From a checkpoint of a small mixture-of-experts model trained on Wikipedia.
Size: 12 layers, width 320, vocabulary 8192, 53.8M parameters.
Experts: 24 experts in each of 12 layers, 240 GELU neurons an expert, 2 picks a token, a softmax router, a shared expert of 256 neurons.
Training: a variant of Muon for the experts, 709M tokens, 3737 steps.
Below are experts of layer 7 (counted from 0) of a mixture-of-experts language model. Rows are named router (the router's row for the expert), down (a neuron's output weights, with its number) and show model dimensions 40-79. Each number is 128 + 24 x the weight over its row's rms, rounded and kept within 0 to 255.
Before each expert's rows: a language model's description of what the expert responds to; "raises" lists some tokens whose logits its average output raises strongly, later layers aside. This comes from a sample of Wikipedia text that the model never trained on.

# expert 3
Description: Line breaks, section heading markers like == and ===, and sentence-ending punctuation before new lines in infobox lists, tables and articles.
raises: "\n", "===", "==", "====", "|", "The"
router [149 166 137 125 148 144 167 111  66 102 106 170  73 155 127 111 133 184 140 139  71  84 127 122 210 170 132 141 106 154 125 168 119 175 115 111 140 118  92 118]
down0 [170 140 120 197 166 148 123 131  95 136 126  83 155 142 201 113 128 149  98 149 163 140  98 179 150 146 205 132 141 117 145 137 125 138 169 140  98 134 148 130]
down1 [107 139 139 114 124 159 182 157 122 122 143  89 127 132  80 135 113 124 118 139 122  97 126 121 147 144 121 134 149 141 129 141 143 117 139 133 164 177 148 146]
down2 [127 134  95 178 146 117 132 146 110 140 122 122 124 108 174 113 141 162 112 116 118 105 158 136 160  92 148 131 126  98 163 110 132 144 145  90 136 116 132 126]
down3 [132 117  79 157 135 183 132 122  96 117 122 142 146 180 154  99 147 166 125 150 134 130 138 140 154 139 143 107 109 138 132 137  88 125 139  98 139 105 101 112]
down4 [ 71 147 150 135 117 164 135 144 127 140 114 143 152 141  95 111 118 122 108  92 162 118 107 131 151 164 126 122 124 103 140 152 131 153 117 190 130 160 141 162]
down5 [105 142 139 100 111 147 144 123 126 171 113 144 151 121 116 107  94 140 153 148 135  79  88 147 142 117 132 134 153 150 156 137 168 154 124 137 131 152 130 113]
down6 [112 122 115 158 157 120 132 161 128 122 125 102 156 118 109 128 186 159 124 146 128 149 125 163 138 109  75 130 115 134 124 149 123 114 137 129  97 161 156 103]
down7 [141 132 156 138 128 124 121 144  94 132 137 107 107 142  98  60 104 150  90 147 120 132 133 159 137 112  97 123  92 173 111 133 146 181 105 105  99 126 124  90]
down8 [102 172 158 164 154 119  99 119 149 129  94 104 150 149 147 139 161 172  89 109 147 138 160 147 166 103 138 103 147 105 116 111 134 168 133 119 152 145  90 125]
down9 [ 82 116 120  67  98 117 129 120 122 137 165 125 114 132 144 103 131 127 127  87 156 124 160 108 153 160 141  96 114 117 101 143 119 137 103 105 100 141  85 142]
down10 [131 151 108 106 168 120  93  88 119  85 115 103  98 159 141 119 125 137 135 141 118 153 136 130 114 134  90 142 117  96 140 117 116 143 127 119 156 156 135 109]
down11 [ 82 136  84 186 105 152 146 127  92 148  76 148 143 111 116 150 109 147 122 116 116 120 136  89 101 114 150 132 122 135 131 137 146 122 153 102 118 122 173 122]
down12 [135 167 119 119  91 113 105 144 100 129  96  92 116  79 134 184 146 131 171 123  89 135 114 109 137 137 114 126 144 165 140 151 152 159 117  89  87 101  95 102]
down13 [127 168 153 151 132  70  94 165 122 123 142 135 115 123 112  97 103 102 151 102 166 172 112 126 173 153  91 134 124 123  98 115 131 178 147 143  96 129 131 136]
down14 [157 121 149 117 139 161 159 131 111 118 113 186 111 149 155 115 120 115 124 137 135 130 151 117 122 186 111 125 149 125 109 110 118 123 153 113  89 120 110 111]
down15 [107 137  94  87 127 104 146 130 112 146 142 108 132 148 168  95 104 121 141 152 128  83 133 147 147 116 168 126 146 105 128  89 137 134 146 152 118 137 158 141]
down16 [112 107  81 132 131 152 112 128  72 136 159 124 172 132 163 143 126  56 129 138 121 110 114 130 122 123 131 122 179 125 162 101 135  81 119 148 138 104  96 120]
down17 [135 123 108 119 125 136 141 105 147 154 127  88 161 113 159 136 107  98 138 123 154 158 112 136 111 156 161 144 112 177 106 117 181 132 141 134 130 153 177 100]

# expert 7
Description: Bare space tokens before numbers or values in infobox fields and sentences, plus opening quotes, brackets and dollar signs.
raises: "1", "2", "3", "5", "4", "Gr"
router [111 103 125 135 112 130 173 114 108  84  92 121 105 146 122 104 113  99 133 125 139 113 130 127 160  93 118  98 141 114 134 149 107 141  98 127 147 168 144 182]
down0 [106 111 145 108 134 173 107 128 137 112 107 106 124 125 146 130 123  85 136 116 152 132 163 127 112 140 116 153  72 126 104 129  63 125 161 114 120  96 144 102]
down1 [133 137 134 173 163 116 116 151 138 136 118 136 139  93 105 116 149  98 119 108 103 119 118  77 121 154  95 147 112 134 147 100 139 148  83  87 112 145 121 151]
down2 [127 105 111 115 103 109  93 110 141 122 132  79 148 147 118 134 145 100 102 143 123 133 139 136 162  88 130 114 127 105 114 119 136 137 129 124 216 115 171 113]
down3 [142  99 167 108 115 119 131 160  99 123 141  61 137 145  93 103 130 120 139 149 175 154 111 136 132  98 155 136 167 145 144  74 108 128 125 122  99 106 162  97]
down4 [ 76 120 129  74 120 159 132 115 117 179 109 150  97 137 108 129 127 146 107 122 107 176 112 126 127 125 108  93 148 150 116 100 170 155 143  94 108 143 131 149]
down5 [110 150 104 138 143 125 135 111 103 122 128 158 141 109 166 196 147 146 105 116 126 133 113 119 100  91 105 100 105 129 164 117  80 149 105 126 124 146 111 130]
down6 [143 100 142 144 103 134 144 121 102 159 117 153 157 172 142  94 128 166 178 120  90 137 114 120 162 140 151 150 151 130 142 149 148 104 174 149 101 123 147 131]
down7 [106  97 115  96 141 156 121 127 121 136 131 103 103 108 125 134 179 143  71 147 121 140 142  94 115 136 123 120 121 123 121 124 178 143 169 125 143 102 126 134]
down8 [137 149  79 120 104  99 147 110 118 136  63 142  91 162 123 128 111 144 131 156 127 123  90 147 121 187 147 165 131 141 152 143 125 155 176  94 147 113 106 120]
down9 [160 111 113 171 110 102 197 122 145 166 150 111 145 133 148 118 134 109  86 115 116 112 122 118 160 142 118 117  82 139 123 150 127 107 127 115 161 116 124 146]
down10 [147 137 141 120 140 148 116  97 127 162  97 132 115 164 134 100 118 106 125 132 102 106 139 134 157 133 168 120 107  98 138 132 136 186 104 119 156 107 142 111]
down11 [ 91 107 120 134  80 141 147 130 138 115 142 130  88 129 119 138 155 111 145 146 170 140 145 126 134 169 130 112 137 162 120 132 126 134 158 159 113 151 125  87]
down12 [109 146 116 111 114 148 133 126  84 136 123 180 103 171 106 126 134 132  82 116 127 148 107 115 137 147 143 118 141 153 138 125 145 121 103 119 125 147 152 123]
down13 [120 115 125 148 139  92  94 182 119 119 152 131 126 135 145 106 147 117 136  99 163 102 106 107 117 128  98 128 141  97 122 163 135 145 137 104 131 148 109 109]
down14 [139 122 164 104 126 153 140 136  64 175 120 143 120  84 118 107 174 139 109  91 160 167 154 147  75 146 131 130 134 124 179 146  90 133 144 106 124 120 106 117]
down15 [125 127 142 170  75 105 111 103 135  86 139 113 123 123 133 114 164 135 113 136 109 121 108 132 102 146 141 144 147 136 128 138 140 125 113 138 113 104 154  81]
down16 [193  83 128 155 159 162 134 149 124 139 106 158 151 145 143 103 118 111 194  91 140 118 132 134  85  95 134 130 160 126  97 134 132 178  77 121 107 140 124 135]
down17 [137 105 133 160 130 132 141  91 122 153  94 108 131 138 137 145 188 131 131  99 127 174 161 149 105 109  92 147 137 133 137 145 111 115 134 136 136 129 121 125]

# expert 0
Description: Nouns that name what an article's subject is, in opening definitions, e.g. genus, album, film, district, village, politician, station.
raises: "Studio", "rent", "Scientific", "inomial", "Single"
router [ 85 103 122 125 174 117 159 169 153 162  95 181 138 134 140 136 135 187 100  84 104 143 128 108  91 109 106 135  85 111 129 139 125 103 129 117 110 134 123 169]
down0 [159 124 120 158  87 132 121  96 131 125  89 151 121  83 143 125 113 130 113  98  99 113 130 138  74 157 137 132 167 111 139  97 107 122 112 115 134 141 110 170]
down1 [146 139  79 141 158 162 118 147 114 168 167 145 112 143 125 139 120 133 151 145  90 112 143 157 146 107 110 145  80 102  72 123 154 124  92 154 174 150 145  76]
down2 [148  76 170  73 168 116  95 128 119 175 135  93 132 117 125 116 134 145 126 144 130 122  93 111 101 124 129 125 180 120 149 155 150 112 121 116 139 123  87  58]
down3 [123 113 120 117 116 155 110 153 143 158 134 103 138 123  88 147 128 144 153 103 166 127 152 129 139 123 119 153 108 121 171 104 131 128  80 136 118 124 154  89]
down4 [128 127 117 158 105 123 155 169 140 114 126 152 129 150 119 154 106 142 146 133 126 163 123 155 118 147 149  83 115 128 171  96 135 150 155  86 114 100 102 147]
down5 [152 142 129  97 133 117 133 136 110 140 110 157 108 141  99 132 133 133 166  86 164 115  79 129 106 158 143 116  99 155 130 146 112  89 137 139 142 152 153 118]
down6 [101 134 133 156 115 129 162  97 118 138 131 148  95 116 124 122  95 134 164 130 130 130 130 115 110 108 127 146  62 178 129 108 142 132 139 130 109 103  98 136]
down7 [132 150 133 138 113 147 110 111 111 164 141 144 107 118 118 101  83 142 109 119 106  98 158 151 115 121 123 142  82 155 163  84 162 147 184 155  91 135 131 107]
down8 [ 98 147 131 157 134 101 155  71 157 107 146 146 138  76 130 100 104  71 104 101 123 149 186 153 104 128 122 114  72 140 132 126 122 115  95 120  98 101 125 132]
down9 [119 139 142 139 114  94 137 131 154 132 157 118 113 143 145 133 126 161 128 125 148 168 125 125 147 135 139 123 141 138 155  91 141 128 107 128 146 145 136 109]
down10 [142 154 166 148  77 162 108 139 147 115 108 130 137 143 156 110  82 117 132 140 164 157 145 114  96 151 130 108 138 149 124 175 153 127 126  99 124 160 117 119]
down11 [126 139 117 123 109  61 122 105  95 111 161 115 132 147 129 146 133 144 146 142 116 111 159 140 131 145  90 109 131 108 112 128 115 133  92 196 141 109 117 123]
down12 [168 174 108  53 152  87 113 133 138 149 143 127  96 135 107 114 151 115 148 123 143 138 133 136 108 157 130  91 109 115 154 131 113  70 140 160 135 140 185 130]
down13 [135 139 129 107 158 127 176 112 165 149  98 126 167 158 161 152 157 158 113 126 142 131 138 158 117 116 182 115  96 127 103 130 148 149 131 128 159 124  87 100]
down14 [128 141 147 108 150 152 138 118  93 140 117 133  87 138 113 118 120 158 125 113 116 107  64 123 118 111 114 127 141 144  88 145 111 137 140 126  60 134 114  87]
down15 [ 91 144 115 151 125 110  97 102  93 138 116 120 122 121 155 118 119 143  86  96 141 121 115  84 120 108 107 169 136 120 122 134 164 131 145 101 170 165 167 119]
down16 [119 157 123 138 115 138 175 165 140 123 126  72 115 149  93  82 110 134  98 105 155 137 108 157  72 106 187 113 181 109  86 164 161 168 119 117  85 148 120 161]
down17 [122 145 135 113 113 125  78 119 120 158 145 116 129 169 151 159 122 145 121 125 130 139 169 119  97 109 167 132 109 111 135 175 143 146 115 109 141 151 112 102]

# expert 8
Description: Capitalized prepositions opening sentences (In, At, On, For, After, During), plus byte pieces of Japanese and Chinese characters.
raises: "sta", "side", "g"
router [133 126 110 114 111 146 126 102 128 111  98 146 120 139 128 153  59  97 119 121  92 142 139 145 175  77 120 121 118 141 100 126 139 127 145 103 165 135 162 138]
down0 [123 152 120 133 140 119 161 131 128 125 106 150 143 125 179 114 158  97 108 161 110  76 145 102 119  85 130  91 164 122 109 115 127 138 122 102 134 126 124 172]
down1 [123 152 149 136 101 156  97 169 132 157 121  57 114 123 119 114 180 168 136 102 144 139 140 160 134 145 133 115 133 117 131 123 156 128 125 126 122 208 144 146]
down2 [117 116 145  97 144 125  76 151  93 126 149 153 122 120 129 118 168 173 160 111 158 122 131 107 115 141 133 181 137 173  89 181  77 119  98 136 114 120 133  98]
down3 [134  95 128 121 154 118 145 121 103 141 158 112  76 222 137 130  98 163 126 137 119 127 181 122 133 127 132 160 155 119  86  92 143  94 101 120 134 123 122 112]
down4 [160 115 157 132 154 108 111 134 114 123 134 143 109 100 117 112 150 128  95 130 120 137  76 118 145 136 168 149 142 105 140 120 130 139 131 135 117 124 159 139]
down5 [ 87 132 115 163 143 163 180 122 149 147 138 141  96 157 106  98 128 131 138 110 114 158 161 128 118 129 146 115 114 117  34 121 151 161 171 139  98 112  59 126]
down6 [138 144 112 120 148 123 132 116 144 133 171 138 133 150 120 155 133 137 161 145 162 153 151 115 149 158 145 114 135 150 133  95 138  95 147 102 135 110  95 118]
down7 [154  61 105  92 167 135 129 121 150  85 110 138 121  98 117 165 115 150 115 170 167  95 115 121 101 149 157 141 156 125  86 106 142 132 115 133 114 106 128 117]
down8 [129 120  98 142 124  94 113 138 105 121  96 113 115 133 186 114  53 134 132  94 111 117 153 126 102 113 122 151 131 147  92 132 128 151 158 127 166 149 118 141]
down9 [100 109 105 136 173 133 172 152 144 131 132 148 151 133 155 159 128 128 131  95 161 151 137 165 126 164 139 180 114 133 128  97 155 144 140 149 157 148 129 170]
down10 [109 149 144 114 106 102 106 171 127 140  66  99  79 112 131  87 125 123 122 137 127 100  90 126 153  85 165 133 149 111 119 112 141  95 169  83 127  96 136 121]
down11 [154 120 140 140 147 127 110 112 126 101 167 101 110 174 132  68  98 134  99 111 111  88 102 143 132 107 148  94 159 157 176 131 145 142 108 112 134 127 101 152]
down12 [118 121 124 156  79 113 155 113 128 110  83 125 134 169 102 106 152 136 128 135 121 138 103  92 146 108 134 119 111 129 179 138 158 117 127 172 126  90 112 134]
down13 [ 92 150 137 104 116 147 121 149 117 124 135 147 144 148 129 160 122 120 106 107 141 101 150 154 130 111 117 151 144 124 110 157 149 154 100 152 129 160  60 178]
down14 [118 185 109 134  81 149 108 140 110 120 116 160 130 110 145 100 134 127 151 130 118 136 138 149 114 185  96  84 125 123 153 148 133 161 157 114 127 128 123 124]
down15 [122 175 124 153 130 131 110 127 130 139 104 127 135 141 146 170 106 164 135 131 121 131 111 105 167 154 118 173 125 104 120 134  89 138 148 110 143 137 160  92]
down16 [135 148 120 124  67 127 153  96 148 114 130 135 112 143 147 185 123 107 123 108 141 117 103 100  95 179 120 156 175  99  89 121 141 121 137 111 120 144 113 115]
down17 [101  78 106 175 119 126  81 123  97 110 113 121 173 118 109 148 142 114 108 130 160 138 124 124 120 137 152  83 164 100 103 152 113 128 116  99 112 132 111 119]